config.yaml
num_hidden_layers: 11
d_shared_expert: 0
hidden_act: "relu"
normalize_top_k: false
routed_scale: 1.41
init_std_router: 0.00634
lr_router: 0.00273
tie_word_embeddings: true
max_grad_norm: 1.0
max_steps: 5701
dataset: "wikipedia_en"
Below are experts of layer 2 (counted from 0) of a mixture-of-experts language model. Rows are named router (the router's row for the expert), up (a neuron's input weights, with its number), down (a neuron's output weights, with its number) and show model dimensions 0-127. Each number is 200 + 30 x the weight over its row's rms, rounded and kept within 0 to 999.
Before each expert's rows: a language model's description of what the expert responds to. This comes from a sample of Wikipedia text that the model never trained on.

# expert 63
It responds to: The preposition to, especially in according to and from X to Y, plus other prepositions and table pipes after names.
router,219,262,198,163,176,228,239,146,200,220,235,229,179,260,210,208,157,183,242,176,231,180,205,209,224,175,217,190,216,180,184,148,204,236,211,206,171,245,219,187,268,198,190,242,212,151,180,247,158,192,217,164,193,217,226,187,199,213,206,220,237,227,181,239,279,247,177,177,218,235,178,139,201,177,208,222,137,160,208,229,203,177,214,177,190,199,136,177,189,219,187,222,236,144,219,177,184,212,161,234,192,200,247,162,233,209,197,253,189,248,181,176,173,183,204,174,183,171,158,174,204,244,172,208,164,196,238,189
up9,201,170,165,221,183,212,249,169,213,175,136,227,183,223,181,208,221,162,253,203,244,156,196,206,227,214,95,211,211,222,224,158,230,223,243,244,186,185,159,234,199,190,198,195,186,224,200,181,214,209,184,153,224,173,153,209,227,224,196,202,180,261,205,230,175,194,191,217,215,181,220,178,210,207,174,219,186,178,229,176,194,151,238,147,218,216,233,166,203,230,153,183,192,217,221,228,219,196,153,217,171,204,230,177,174,201,169,222,142,164,229,117,200,219,204,158,221,176,170,204,252,219,217,153,138,237,228,179
down9,172,158,218,233,223,162,221,219,225,241,222,167,218,235,230,167,161,228,233,204,166,234,225,166,249,160,195,187,176,160,172,169,170,177,224,174,216,150,193,239,205,202,219,222,238,223,163,172,177,219,217,225,166,241,162,222,219,216,231,222,166,180,219,181,222,147,220,221,238,173,156,169,239,142,235,162,169,185,169,159,254,213,148,217,171,166,176,209,183,181,225,225,217,184,217,223,221,163,174,165,228,166,183,205,218,189,220,213,232,241,219,185,172,229,254,158,218,225,138,237,218,223,231,163,212,239,232,164
up10,262,218,200,212,150,308,220,194,213,257,184,239,196,210,199,244,200,153,200,280,212,213,221,200,199,200,199,231,204,250,227,186,210,230,292,215,185,212,197,151,196,221,161,206,226,206,208,222,196,200,193,185,179,239,210,159,195,184,164,182,219,204,186,286,196,200,189,153,200,206,158,197,197,200,186,201,200,165,173,247,211,171,201,188,198,200,186,153,180,200,164,201,222,99,209,233,174,240,181,190,180,160,200,204,200,199,199,205,177,210,272,200,196,125,200,210,215,200,211,196,200,203,175,200,209,154,200,222
down10,204,199,200,227,149,172,210,216,192,207,218,228,202,196,200,194,205,141,179,199,201,174,238,204,210,230,213,222,177,144,196,201,198,199,198,189,188,202,239,181,188,183,205,226,198,192,200,190,230,200,127,166,88,259,242,264,222,177,172,229,192,194,180,202,273,204,200,166,155,229,249,222,276,207,195,186,187,230,208,172,165,196,182,159,230,228,200,211,207,170,262,191,187,205,180,180,194,182,271,139,200,261,199,197,190,132,199,198,198,209,243,200,198,132,249,204,193,207,208,176,206,229,193,192,184,193,197,247
up11,258,237,181,171,224,262,166,225,175,222,173,214,186,177,200,205,194,217,254,176,141,176,195,234,195,176,181,178,191,183,227,158,231,171,175,187,198,232,160,173,175,179,166,207,239,218,169,230,157,236,181,154,169,230,242,225,218,189,171,259,214,185,179,227,174,241,223,230,207,209,170,152,165,161,237,182,149,143,211,176,178,174,244,218,149,168,238,216,233,216,227,226,227,174,229,175,166,234,135,179,218,152,187,218,229,215,228,179,182,192,240,220,211,203,222,231,179,242,180,172,180,171,162,230,230,220,234,188
down11,183,180,240,179,202,228,213,226,172,241,161,165,170,166,225,174,229,228,229,227,186,165,173,169,230,237,230,250,201,232,187,168,227,224,240,178,226,182,220,163,161,236,177,174,169,155,228,220,186,180,218,179,225,172,205,184,235,247,172,169,232,219,252,214,227,167,186,252,232,224,174,183,229,171,235,235,177,162,231,166,225,245,220,247,169,238,178,169,238,182,177,170,235,241,154,173,184,227,238,171,229,222,167,177,167,228,158,223,223,162,168,175,174,230,241,181,188,180,177,210,234,165,171,166,169,164,163,228
up12,230,215,209,170,252,217,179,214,146,193,218,179,172,238,180,180,252,193,250,236,216,229,196,191,247,197,161,200,242,195,179,215,158,198,222,177,255,224,203,206,187,183,227,180,217,187,171,212,233,231,188,226,232,220,237,168,156,204,162,228,200,232,187,252,155,172,216,215,242,167,216,161,208,178,159,229,152,156,182,254,262,196,240,187,142,172,174,223,226,193,170,240,229,170,246,169,166,217,183,161,219,179,232,166,189,150,220,175,220,182,231,179,169,164,174,176,183,233,246,169,238,179,198,172,174,206,260,194
down12,159,167,225,160,221,170,170,180,153,234,211,175,224,236,229,215,222,185,230,226,184,173,162,173,171,218,162,166,219,175,174,228,237,176,222,222,231,241,241,160,156,175,217,162,233,173,240,226,170,225,234,162,167,164,230,162,153,212,216,211,225,224,163,190,167,226,165,230,229,186,234,167,232,236,221,184,168,216,221,162,189,175,224,232,164,161,167,218,175,220,164,225,164,169,166,164,173,226,228,225,241,221,228,229,228,230,157,218,231,242,223,234,229,173,230,166,182,170,219,221,170,238,161,234,233,226,220,155
up13,200,190,197,187,199,252,229,208,207,276,193,204,222,201,202,272,232,189,200,205,136,232,199,233,208,202,199,200,202,206,197,231,217,236,201,240,118,213,180,210,185,175,174,230,269,200,180,169,203,137,201,178,191,131,169,189,189,196,199,206,214,251,197,195,211,231,145,202,201,147,186,201,230,198,252,203,200,199,209,199,200,179,199,188,201,248,204,218,183,202,160,167,210,185,213,198,136,194,174,165,284,157,237,228,207,299,164,195,159,264,207,200,197,206,200,178,201,206,201,162,136,233,198,211,184,201,207,205
down13,220,190,202,182,206,196,201,204,195,222,206,92,209,235,94,200,180,172,154,239,200,203,186,212,200,234,196,181,202,200,203,220,197,203,177,274,208,165,194,250,207,213,220,89,201,202,199,204,200,216,200,200,207,215,291,206,203,196,209,217,180,177,198,191,211,193,213,209,185,203,146,188,199,238,197,239,204,202,187,187,223,201,189,202,183,109,215,224,262,210,196,123,200,207,205,231,140,207,212,200,203,199,201,192,213,202,200,202,225,201,247,211,266,205,192,217,208,202,215,191,206,199,111,225,175,201,211,196
up14,203,120,193,146,216,243,225,248,235,82,200,195,220,195,198,95,202,207,226,209,176,180,179,200,216,199,173,180,182,230,189,200,214,231,224,211,118,224,218,206,198,188,221,229,147,226,193,213,172,197,194,195,216,195,200,196,188,201,208,206,228,238,197,207,225,150,164,199,201,205,200,200,183,199,175,201,185,188,227,226,184,189,205,174,218,227,205,172,192,204,195,198,209,194,209,216,188,200,138,210,246,187,220,171,204,275,62,214,183,217,213,196,178,201,216,135,201,209,201,205,235,192,183,186,196,206,187,206
down14,237,177,219,158,204,175,166,175,170,188,217,224,235,132,226,191,165,241,133,207,225,183,176,163,185,222,220,212,149,180,254,164,169,239,174,159,198,216,214,233,155,205,233,174,218,223,210,171,173,174,220,221,216,227,176,215,209,239,210,182,209,195,233,153,248,206,219,212,171,185,217,169,226,231,223,224,161,249,167,193,241,230,183,219,214,219,258,211,158,168,208,217,221,221,242,177,206,239,224,148,181,211,220,254,222,174,186,213,156,177,228,219,209,140,220,235,227,157,144,223,181,146,215,178,163,227,155,214
up15,220,182,197,171,195,165,238,241,222,235,196,234,200,164,221,66,172,189,203,200,195,170,245,186,200,147,223,266,185,150,142,206,232,208,208,220,216,230,159,232,219,198,139,177,232,239,178,195,176,179,179,158,216,200,235,169,208,243,208,229,182,240,137,218,186,213,189,154,229,184,173,176,167,197,218,236,183,212,230,227,116,213,234,162,214,205,146,185,194,203,197,225,201,158,168,207,188,214,217,174,196,190,192,152,231,228,215,205,192,208,200,161,185,200,210,224,195,236,229,181,175,212,217,173,199,205,239,206
down15,180,221,144,204,243,242,241,211,160,193,179,167,170,186,226,227,169,136,232,202,172,226,242,185,184,170,196,170,233,173,214,237,177,231,179,225,210,220,187,172,172,162,218,166,159,166,219,245,175,203,169,173,247,226,172,203,244,142,175,233,182,175,176,228,224,152,177,149,170,245,216,165,181,149,241,209,188,232,181,163,203,163,233,212,169,237,166,222,243,253,170,215,233,219,200,221,164,235,175,171,238,226,216,234,200,152,212,232,225,213,233,166,194,193,249,179,221,180,232,194,163,215,244,199,230,230,213,201
up16,208,196,173,200,200,211,201,196,311,259,269,224,133,199,211,198,164,210,227,202,218,218,205,217,202,196,201,173,258,200,208,205,175,230,244,223,127,200,200,176,205,98,200,200,172,177,200,175,211,199,199,191,198,208,210,174,182,201,199,201,212,228,205,246,329,186,163,195,203,200,182,149,151,193,195,252,196,155,200,246,226,198,202,141,192,216,205,196,197,263,183,214,221,176,200,225,184,202,179,237,189,152,189,189,202,230,244,219,224,203,199,174,200,190,213,195,198,155,204,178,219,216,200,189,200,187,200,200
down16,194,182,200,201,205,198,217,198,201,255,185,200,188,225,189,210,199,201,199,178,200,163,200,233,125,326,165,194,220,225,199,191,206,200,199,200,207,196,248,191,182,195,206,202,183,211,205,190,187,201,198,192,196,160,198,221,170,214,155,230,198,208,179,202,201,200,242,199,236,198,261,208,184,201,201,200,163,178,171,166,197,185,203,200,167,172,245,246,96,201,200,240,227,204,199,213,211,211,196,200,203,221,189,228,186,200,204,190,179,145,200,188,201,187,193,218,164,140,195,164,190,203,371,206,201,230,186,208
up17,231,277,174,223,223,294,222,247,258,246,217,197,144,222,182,208,200,181,237,192,106,190,184,226,173,179,226,157,222,182,195,217,205,190,222,223,128,205,230,198,235,189,166,179,179,225,165,222,168,179,183,194,175,189,226,212,151,174,148,202,175,250,159,235,200,239,195,185,175,216,166,160,199,218,160,165,227,190,195,182,167,184,227,147,162,172,180,206,173,198,190,188,183,173,203,191,179,204,196,227,172,199,223,231,231,196,182,167,179,230,217,186,151,186,181,208,187,193,173,169,224,177,143,233,180,153,198,178
down17,152,227,222,151,237,165,172,175,177,171,220,227,160,175,193,162,161,204,169,231,170,224,234,169,245,233,236,174,169,227,236,236,165,172,168,183,226,210,173,227,223,242,160,176,172,182,228,217,235,208,226,170,190,238,221,233,246,236,228,243,157,172,173,233,171,170,224,186,184,160,170,168,220,218,236,168,182,239,233,234,176,216,235,224,234,235,164,189,164,167,170,239,183,199,236,186,158,228,166,171,232,167,218,164,185,170,194,237,168,235,167,225,166,185,198,172,218,217,251,173,230,215,169,237,231,231,227,179
up18,204,202,223,187,198,199,189,182,209,161,194,178,222,211,212,195,191,140,184,232,185,146,226,198,198,199,216,190,177,194,268,177,212,236,193,244,165,190,144,222,260,201,207,194,185,156,205,187,185,195,212,195,185,219,216,199,138,184,217,209,165,230,130,238,210,239,191,238,184,207,194,145,194,150,202,207,126,214,203,219,199,180,192,192,209,244,195,207,188,202,207,248,269,238,274,177,186,170,206,170,201,233,224,162,161,216,199,251,115,281,215,123,204,217,233,222,178,205,230,203,193,185,195,207,205,234,171,192
down18,205,207,151,212,160,233,197,171,193,200,201,224,227,187,242,200,200,117,205,183,234,209,204,198,200,209,206,208,160,221,215,199,194,186,139,206,214,185,206,235,197,226,291,265,182,158,241,87,227,192,203,238,191,185,193,202,194,195,135,166,199,199,189,215,213,218,223,204,154,205,198,226,210,176,216,239,179,203,207,218,200,200,201,200,188,213,273,201,210,201,201,200,199,208,200,212,200,146,213,221,206,189,181,246,218,198,200,134,203,118,153,105,224,219,197,227,163,217,240,186,200,186,239,200,198,244,219,200
up19,214,192,187,207,199,205,208,188,212,52,189,200,200,189,220,159,201,200,200,235,180,251,240,199,194,198,193,200,200,204,208,222,177,200,212,193,150,178,199,206,201,173,169,200,205,215,164,231,200,187,194,195,190,200,216,200,192,200,193,199,215,233,200,209,118,74,200,200,234,200,183,163,200,184,216,222,200,182,200,203,191,172,205,191,191,180,187,201,201,204,167,197,209,218,200,245,197,192,194,178,219,200,211,189,197,128,380,229,182,202,207,192,196,200,200,194,200,185,198,198,215,200,204,201,200,210,207,225
down19,187,197,228,186,280,166,180,206,185,214,259,183,176,183,195,203,175,175,226,190,197,217,174,189,198,224,181,123,200,206,201,190,198,357,179,217,198,196,217,182,287,168,208,224,198,205,211,208,187,238,183,190,200,232,208,221,178,220,175,236,192,214,212,170,183,175,193,218,241,189,176,175,179,198,212,204,180,213,302,192,198,181,169,208,197,194,212,200,204,215,207,200,226,216,185,160,111,176,203,197,189,221,223,202,197,195,199,211,139,174,224,199,181,207,237,157,225,192,242,154,177,185,202,175,165,208,238,192
up20,221,210,151,172,171,191,172,223,254,176,226,172,155,221,245,221,224,188,240,205,164,170,183,205,230,231,180,144,253,162,233,227,191,231,231,230,174,185,154,226,190,143,178,232,182,175,137,211,222,171,218,183,216,230,178,164,149,175,215,175,177,234,169,241,177,176,210,175,196,186,220,160,149,225,178,219,176,147,227,225,199,228,232,171,148,172,224,165,170,222,241,226,184,194,236,240,189,221,167,196,198,231,184,180,240,232,236,223,172,226,232,224,178,137,226,225,174,222,179,188,157,225,169,219,178,172,235,230
down20,180,176,167,232,225,174,162,226,221,235,233,223,220,169,186,160,220,218,169,231,172,172,229,227,219,240,229,239,221,220,175,231,218,237,165,229,234,152,174,221,175,237,158,216,169,168,167,220,236,231,212,225,222,165,164,173,159,155,225,150,225,228,234,168,170,229,158,189,227,169,174,229,242,229,229,168,169,173,223,176,167,227,233,226,215,235,178,239,233,224,185,171,236,171,231,166,167,225,160,218,231,179,174,169,170,165,232,165,169,187,230,172,231,233,175,246,177,232,236,182,214,224,167,184,188,161,161,164
up21,207,148,168,192,164,219,242,192,218,264,197,230,209,143,266,240,174,200,204,208,126,180,262,207,200,173,184,197,176,211,206,203,210,244,200,239,133,159,194,201,223,111,197,180,160,206,148,182,194,211,211,182,229,227,203,198,191,186,181,164,218,202,199,200,138,132,186,184,201,196,190,193,201,174,138,181,230,189,215,237,190,181,199,192,143,225,199,149,209,205,128,196,223,201,236,146,196,204,199,125,165,198,212,190,221,225,251,198,178,202,200,197,199,176,209,170,202,178,252,200,211,199,195,199,171,199,244,230
down21,243,221,158,187,157,228,232,176,228,189,230,163,177,240,157,229,184,165,218,223,171,242,173,231,227,180,162,227,191,173,236,178,166,223,241,228,171,229,230,232,219,215,230,173,220,174,186,167,174,223,167,167,160,176,217,177,232,163,226,163,230,170,165,240,167,181,221,251,234,230,175,191,170,220,226,162,198,220,154,231,228,170,168,221,171,177,224,177,187,168,209,227,238,170,213,227,244,245,167,169,172,158,155,225,231,239,233,221,174,233,228,174,220,175,221,230,167,227,163,178,168,232,152,222,178,239,231,172
up22,191,177,219,185,219,244,226,200,235,178,205,245,202,227,242,262,248,192,188,211,211,248,212,200,237,183,214,198,218,181,234,206,223,194,198,244,170,203,185,190,235,159,184,245,216,203,146,268,222,192,199,202,198,256,181,60,187,206,206,231,236,214,197,185,190,107,198,199,226,236,200,198,123,191,216,196,182,196,197,200,208,163,224,187,212,221,189,215,201,245,212,193,181,236,199,265,198,180,202,171,200,194,219,194,204,198,206,205,185,239,202,185,203,190,206,184,167,220,200,106,217,199,148,236,218,171,187,213
down22,182,237,182,228,204,166,199,202,267,231,165,203,173,169,223,237,204,215,269,244,202,156,207,170,206,200,164,189,221,204,221,236,207,211,171,225,193,197,202,200,224,201,183,186,202,167,207,223,230,206,195,200,196,202,187,199,156,199,203,141,257,238,186,200,196,232,178,187,197,151,256,202,224,142,200,207,208,199,171,175,205,221,158,273,193,242,201,167,196,193,245,194,203,264,159,169,218,209,198,183,211,201,204,201,114,197,213,199,188,205,178,203,245,87,184,223,151,136,199,225,218,141,213,242,193,235,188,224
up23,221,236,216,170,182,221,217,166,216,226,171,201,198,225,224,142,243,233,209,144,236,174,227,200,201,168,168,162,189,139,219,251,167,212,179,200,237,192,159,211,157,213,189,222,179,176,151,164,130,201,211,163,204,215,214,184,186,236,152,203,230,181,220,215,187,169,204,173,230,179,173,201,117,212,148,189,202,196,165,216,191,200,231,210,134,187,176,144,144,157,220,200,204,202,199,249,209,255,182,174,200,163,222,190,221,236,187,211,227,203,184,237,176,152,198,193,250,213,241,228,175,190,149,213,151,198,191,152
down23,238,212,224,184,162,229,212,158,222,216,215,222,236,212,166,161,219,180,152,225,231,153,234,240,221,228,223,164,232,227,208,209,226,187,240,161,224,177,224,151,196,228,161,227,221,150,213,213,166,234,162,214,159,161,165,216,227,257,166,216,171,215,161,159,198,174,242,199,150,212,201,157,143,223,157,153,219,170,179,219,162,225,231,209,182,164,220,245,235,173,235,165,185,229,167,208,242,216,232,169,226,213,226,166,171,162,221,187,216,221,201,166,220,223,195,226,229,163,236,167,176,226,204,152,222,225,241,169
up24,219,198,194,173,184,227,252,200,202,110,210,223,171,201,203,297,180,199,203,204,214,145,202,206,165,200,218,211,189,214,203,212,189,237,220,200,150,196,197,208,178,149,200,200,226,202,200,236,199,198,157,200,189,204,189,180,196,194,204,200,211,228,193,199,189,245,202,189,200,211,194,199,199,184,262,216,195,192,220,211,204,183,202,200,196,152,200,186,168,219,234,211,200,209,214,225,116,190,195,178,268,179,204,180,221,117,20,206,200,251,202,199,200,191,200,191,200,199,200,181,200,237,200,233,185,201,200,207
down24,229,169,164,177,232,171,229,243,231,176,236,230,175,226,228,180,241,229,236,162,173,179,176,174,232,161,165,175,232,180,179,232,180,160,235,227,181,225,229,235,174,214,169,230,227,161,225,175,163,173,228,183,247,243,234,223,232,172,166,171,218,182,177,238,170,231,169,174,161,175,173,166,230,179,225,235,239,169,160,169,159,224,177,228,178,182,233,228,233,178,220,175,176,173,244,230,225,172,226,164,176,225,179,222,243,180,178,173,174,241,175,243,178,226,169,177,229,169,170,224,174,174,245,236,232,165,231,227
up25,217,204,197,200,200,241,212,200,199,145,191,223,181,188,205,136,200,190,200,238,202,214,207,202,224,176,266,200,205,216,200,209,255,206,153,200,65,209,200,201,185,199,221,209,134,177,175,199,218,200,194,188,191,242,212,184,197,224,177,215,209,202,184,200,195,200,198,163,207,200,196,200,151,200,189,214,169,196,205,210,199,197,227,193,183,200,200,179,193,200,184,218,208,200,219,191,186,187,176,96,326,191,196,186,219,274,101,185,206,213,168,159,200,203,225,158,193,200,217,248,233,166,181,189,194,180,214,200
down25,221,198,223,183,226,187,178,238,213,191,235,140,165,221,242,193,191,104,223,183,178,177,229,179,176,251,254,239,252,182,226,183,180,218,153,165,212,209,212,185,180,197,234,179,218,141,220,181,175,200,220,186,183,215,240,177,221,243,153,195,209,204,228,248,203,211,186,243,217,264,217,170,218,164,213,164,166,172,165,169,163,228,234,216,220,190,219,191,179,176,221,215,167,243,177,169,213,234,146,219,181,224,161,154,173,202,165,181,197,180,226,197,191,204,264,181,231,218,228,249,174,218,176,212,155,243,232,157
up26,206,163,182,169,199,184,196,215,220,146,118,221,153,194,191,181,190,202,220,247,217,259,242,165,184,144,167,169,234,235,202,221,202,184,189,217,229,212,191,157,186,196,180,176,202,177,177,232,257,173,182,185,223,189,227,183,206,245,159,200,234,228,223,194,188,217,222,222,208,159,181,223,208,137,177,221,144,155,170,156,234,151,231,190,118,235,166,206,219,270,203,229,223,215,197,196,163,177,167,211,216,174,182,206,174,204,168,179,185,227,177,210,217,239,181,221,192,210,190,209,257,173,223,256,220,180,253,163
down26,176,173,262,227,170,152,164,173,239,159,243,240,232,162,154,219,222,212,155,219,163,224,202,219,223,186,181,154,236,227,189,218,223,156,224,161,230,179,215,218,213,222,227,147,218,166,206,225,167,168,219,223,216,170,215,168,234,170,182,173,222,143,222,167,230,139,220,174,217,230,190,221,178,237,227,200,161,215,158,236,230,214,189,171,173,224,174,158,162,225,211,207,223,233,181,213,220,235,172,170,221,207,174,164,224,169,248,204,157,165,240,227,219,248,160,169,233,173,237,208,179,233,217,223,230,216,153,220
up27,204,110,176,200,203,200,205,180,275,103,199,199,156,192,209,115,161,215,222,184,56,197,196,188,197,148,172,212,217,234,186,192,182,223,249,217,142,199,219,189,219,185,194,199,253,190,192,195,197,200,199,183,199,103,257,174,185,203,189,234,199,207,196,224,181,203,209,200,200,210,200,195,238,203,178,171,197,195,200,206,194,175,204,200,198,173,202,188,199,202,199,202,225,194,209,200,200,187,176,201,201,157,195,203,201,159,89,199,200,193,210,195,200,183,177,179,221,203,200,185,216,193,195,217,195,217,225,203
down27,170,228,244,166,151,234,225,186,184,169,176,168,235,230,171,226,171,148,173,178,234,160,176,170,168,164,230,170,192,234,185,173,173,183,170,232,164,170,158,230,187,161,175,166,218,229,247,235,160,225,225,229,182,170,187,167,235,176,181,169,217,177,222,235,224,177,189,220,205,225,176,239,235,219,176,166,178,225,214,241,187,233,226,243,209,233,241,176,241,174,228,235,176,155,176,223,232,173,181,172,168,183,225,230,178,181,232,234,221,225,166,233,231,222,228,238,233,231,233,166,180,154,245,239,177,165,244,172
up28,228,199,187,224,208,232,200,216,201,185,187,197,188,200,235,190,208,245,200,310,214,200,195,201,200,123,173,231,234,255,230,200,220,205,260,190,180,234,183,222,158,154,204,232,196,224,159,209,141,188,197,176,198,229,204,192,198,244,167,237,239,256,139,254,237,193,212,131,194,212,173,173,196,200,180,232,212,184,200,214,177,200,223,200,166,214,200,152,195,226,214,226,239,200,206,221,183,206,133,186,277,164,191,218,216,195,183,199,209,200,271,156,191,169,217,198,200,213,222,155,230,206,195,265,181,212,184,213
down28,181,200,200,261,216,227,205,200,262,185,202,215,202,200,200,97,204,185,203,200,189,198,180,232,195,198,204,200,231,282,194,198,207,219,195,188,200,202,199,220,259,200,200,200,181,160,193,189,224,257,170,106,159,217,259,200,142,200,148,184,191,205,207,200,190,218,178,184,199,190,187,282,230,239,200,247,209,203,200,235,214,200,235,210,184,203,197,135,201,280,189,194,140,127,176,213,237,178,183,200,197,202,175,200,162,199,199,206,161,206,188,200,200,191,176,201,221,200,209,253,199,165,255,171,197,156,208,189
up29,200,182,200,191,229,214,192,207,204,118,205,204,192,226,193,119,191,202,207,229,186,201,233,214,238,183,210,201,234,115,205,201,217,213,200,201,143,213,204,200,199,224,172,224,218,182,187,215,197,165,131,199,201,199,199,192,199,200,235,199,201,215,189,214,199,219,207,173,201,202,198,174,171,200,201,177,199,211,200,224,213,203,222,196,200,151,210,208,199,224,202,205,208,203,215,131,202,176,216,187,173,183,174,146,201,389,105,202,199,196,213,140,164,180,219,190,207,211,200,218,217,192,213,244,201,200,204,199
down29,210,133,220,179,158,151,165,158,169,170,180,221,219,209,235,166,189,232,205,184,180,246,165,176,220,225,175,247,203,169,177,217,193,212,208,171,194,216,207,174,216,203,218,271,195,178,213,201,250,168,211,222,145,217,155,243,210,167,163,191,202,198,228,164,170,213,240,231,212,213,244,168,219,217,212,157,159,171,244,145,239,251,177,187,226,188,154,210,168,189,205,177,250,243,224,208,202,231,216,261,185,168,210,251,218,194,157,225,186,148,144,236,167,212,231,242,218,245,162,225,184,179,214,179,232,201,203,201
up30,296,226,173,251,186,255,221,225,222,191,186,231,196,205,240,181,184,219,220,209,198,137,237,256,226,160,183,181,218,217,152,193,212,223,187,204,217,238,207,204,287,236,216,251,178,216,181,218,200,203,200,185,225,229,262,208,216,156,171,206,182,223,179,201,237,251,156,142,190,180,184,199,202,181,182,234,185,194,202,217,179,193,235,194,197,189,175,189,195,235,158,198,202,195,272,201,203,190,121,195,167,196,236,197,184,227,178,243,202,196,231,116,176,190,202,190,155,169,204,184,209,248,173,192,244,189,192,207
down30,200,185,190,175,174,220,223,181,226,168,206,233,223,209,174,167,159,226,255,181,248,177,250,230,232,176,190,175,207,163,173,198,149,222,213,177,184,172,228,216,178,232,237,214,189,229,179,191,216,167,169,153,227,233,165,241,228,217,150,210,246,239,212,214,254,172,222,171,223,220,228,235,217,232,219,174,158,238,173,167,210,203,159,217,184,221,256,147,186,147,219,196,257,171,216,205,157,150,161,166,220,227,169,224,176,237,228,233,244,162,217,165,233,233,173,196,215,176,188,160,224,169,219,210,180,181,131,187
up31,199,162,142,199,187,223,240,226,208,204,200,194,200,194,212,146,206,185,223,196,188,201,235,281,209,162,200,132,209,251,188,185,203,196,198,213,232,217,208,206,217,190,174,201,202,197,136,203,172,158,198,183,202,230,220,199,202,203,206,207,272,224,180,252,203,200,202,160,180,201,115,188,170,210,186,205,170,175,200,212,160,198,205,180,196,190,192,199,198,222,238,224,202,167,186,246,194,128,159,236,200,178,272,198,231,194,224,284,187,198,243,191,154,200,244,200,264,199,137,224,226,201,200,254,202,260,237,200
down31,148,193,191,198,251,193,199,200,200,219,200,200,277,202,237,185,203,299,151,180,168,197,198,194,198,147,258,199,181,217,247,290,172,200,179,200,221,204,221,237,201,180,148,161,200,201,200,200,258,193,174,180,196,174,242,194,168,124,173,188,189,186,195,203,170,238,202,222,228,255,193,146,148,172,200,187,201,199,188,200,190,184,201,234,202,200,174,192,152,219,263,174,161,194,203,206,202,199,171,227,199,267,138,209,244,198,200,187,191,255,179,151,234,200,191,209,208,194,200,236,191,199,188,200,242,200,220,194
up32,200,195,192,179,212,226,207,182,220,83,201,205,192,199,213,49,183,197,202,183,155,203,201,208,218,200,188,253,205,199,205,187,197,214,243,196,251,199,198,201,205,201,205,249,197,199,190,199,199,200,201,200,195,183,187,158,183,202,226,244,206,211,201,233,199,189,195,200,180,179,187,180,167,184,187,197,155,205,205,210,160,190,202,198,226,188,187,200,210,208,200,243,200,180,225,183,159,207,188,199,271,180,182,198,203,278,334,199,198,166,233,200,207,198,191,195,179,219,201,198,240,229,197,275,187,164,214,184
down32,215,216,173,144,184,214,238,156,179,206,194,168,215,197,261,202,203,137,135,255,176,225,231,242,215,196,193,203,240,193,128,148,182,248,215,205,199,212,224,200,224,165,217,230,180,213,200,220,172,225,146,199,219,221,204,188,192,183,145,171,171,195,226,192,217,177,215,181,223,227,168,207,205,188,184,193,241,181,223,227,185,217,237,209,200,191,223,232,220,154,209,226,212,194,185,230,155,130,195,210,204,158,239,185,146,169,186,169,168,240,213,248,173,158,250,198,277,242,220,194,216,187,229,159,178,179,211,267
up33,205,166,200,174,226,221,208,171,223,150,154,227,187,149,200,232,249,205,214,187,188,200,189,211,198,147,191,238,234,205,213,218,211,273,185,245,107,239,198,157,186,211,207,215,218,182,196,200,183,265,223,148,156,167,235,187,154,200,216,224,209,220,190,204,199,232,138,213,240,198,193,171,212,216,135,209,196,165,241,249,251,188,261,193,230,219,167,209,174,232,253,225,226,221,182,251,211,195,188,199,242,173,236,181,218,224,267,228,222,185,220,163,226,207,199,229,189,212,201,199,154,232,198,222,225,168,206,199
down33,245,229,236,230,232,243,182,173,172,179,179,162,177,165,226,178,235,169,174,230,168,167,235,216,178,174,187,242,223,227,218,230,173,237,226,176,226,175,180,262,233,226,242,239,179,229,226,223,223,232,242,194,182,168,238,178,178,167,166,168,179,175,235,176,232,189,213,185,173,173,190,179,240,172,231,163,185,171,234,179,163,163,188,171,175,221,240,228,236,235,160,171,187,178,240,229,186,241,171,174,176,159,203,159,233,221,233,172,173,170,174,163,169,230,232,182,220,239,234,224,232,161,231,176,245,173,154,165
up34,214,199,200,226,218,214,229,186,200,279,200,240,200,160,211,242,198,175,247,223,186,132,200,221,216,200,205,180,178,290,168,200,196,237,221,214,157,214,199,157,202,172,200,203,199,180,148,206,182,234,173,179,186,235,200,160,200,197,206,206,207,212,173,201,195,207,200,207,222,159,193,126,190,174,177,197,158,202,200,200,132,186,213,143,135,185,209,187,182,204,248,199,254,159,209,228,213,153,200,175,232,200,191,179,210,90,219,211,222,209,254,196,228,134,230,195,226,201,221,200,233,222,184,258,210,190,219,213
down34,204,261,175,215,206,211,200,201,209,232,200,178,237,148,188,201,193,139,162,185,254,212,170,200,181,182,160,236,179,197,200,207,202,196,183,205,201,166,231,164,201,214,257,155,200,247,185,160,213,162,248,208,202,191,198,199,197,217,203,204,200,200,201,221,206,249,249,196,218,185,236,192,229,133,196,200,118,200,208,166,196,223,193,237,192,186,278,242,212,179,222,153,230,119,186,200,185,173,236,231,209,93,215,226,201,200,192,193,195,200,207,226,200,169,159,268,196,187,200,175,221,209,195,256,255,178,189,176
up35,239,137,184,180,192,207,206,205,204,228,176,245,218,201,221,213,194,200,242,200,182,215,200,263,212,150,198,210,238,205,224,196,200,212,219,187,194,209,193,150,199,157,132,268,237,167,115,201,207,184,199,234,204,207,208,200,177,203,200,229,276,237,200,231,188,196,181,157,236,213,172,251,153,198,189,211,203,197,208,212,202,214,215,200,183,188,198,165,188,295,178,200,194,253,201,194,185,217,175,185,192,184,194,147,286,198,94,200,196,200,202,200,189,153,211,177,201,155,167,200,233,206,190,228,200,194,208,245
down35,208,250,228,198,214,187,201,197,199,206,200,201,201,220,181,156,227,199,191,200,206,202,200,159,179,123,199,99,184,203,210,241,204,137,198,190,200,247,200,168,166,159,202,207,212,320,196,200,188,207,175,237,178,189,193,232,200,155,205,205,217,180,143,200,150,200,208,249,213,167,198,259,201,217,188,207,224,210,197,200,200,200,259,183,203,223,207,185,229,249,192,201,208,205,200,193,201,275,247,235,146,194,221,200,196,192,158,200,139,203,180,199,201,170,233,274,177,210,202,200,199,250,201,183,202,201,156,149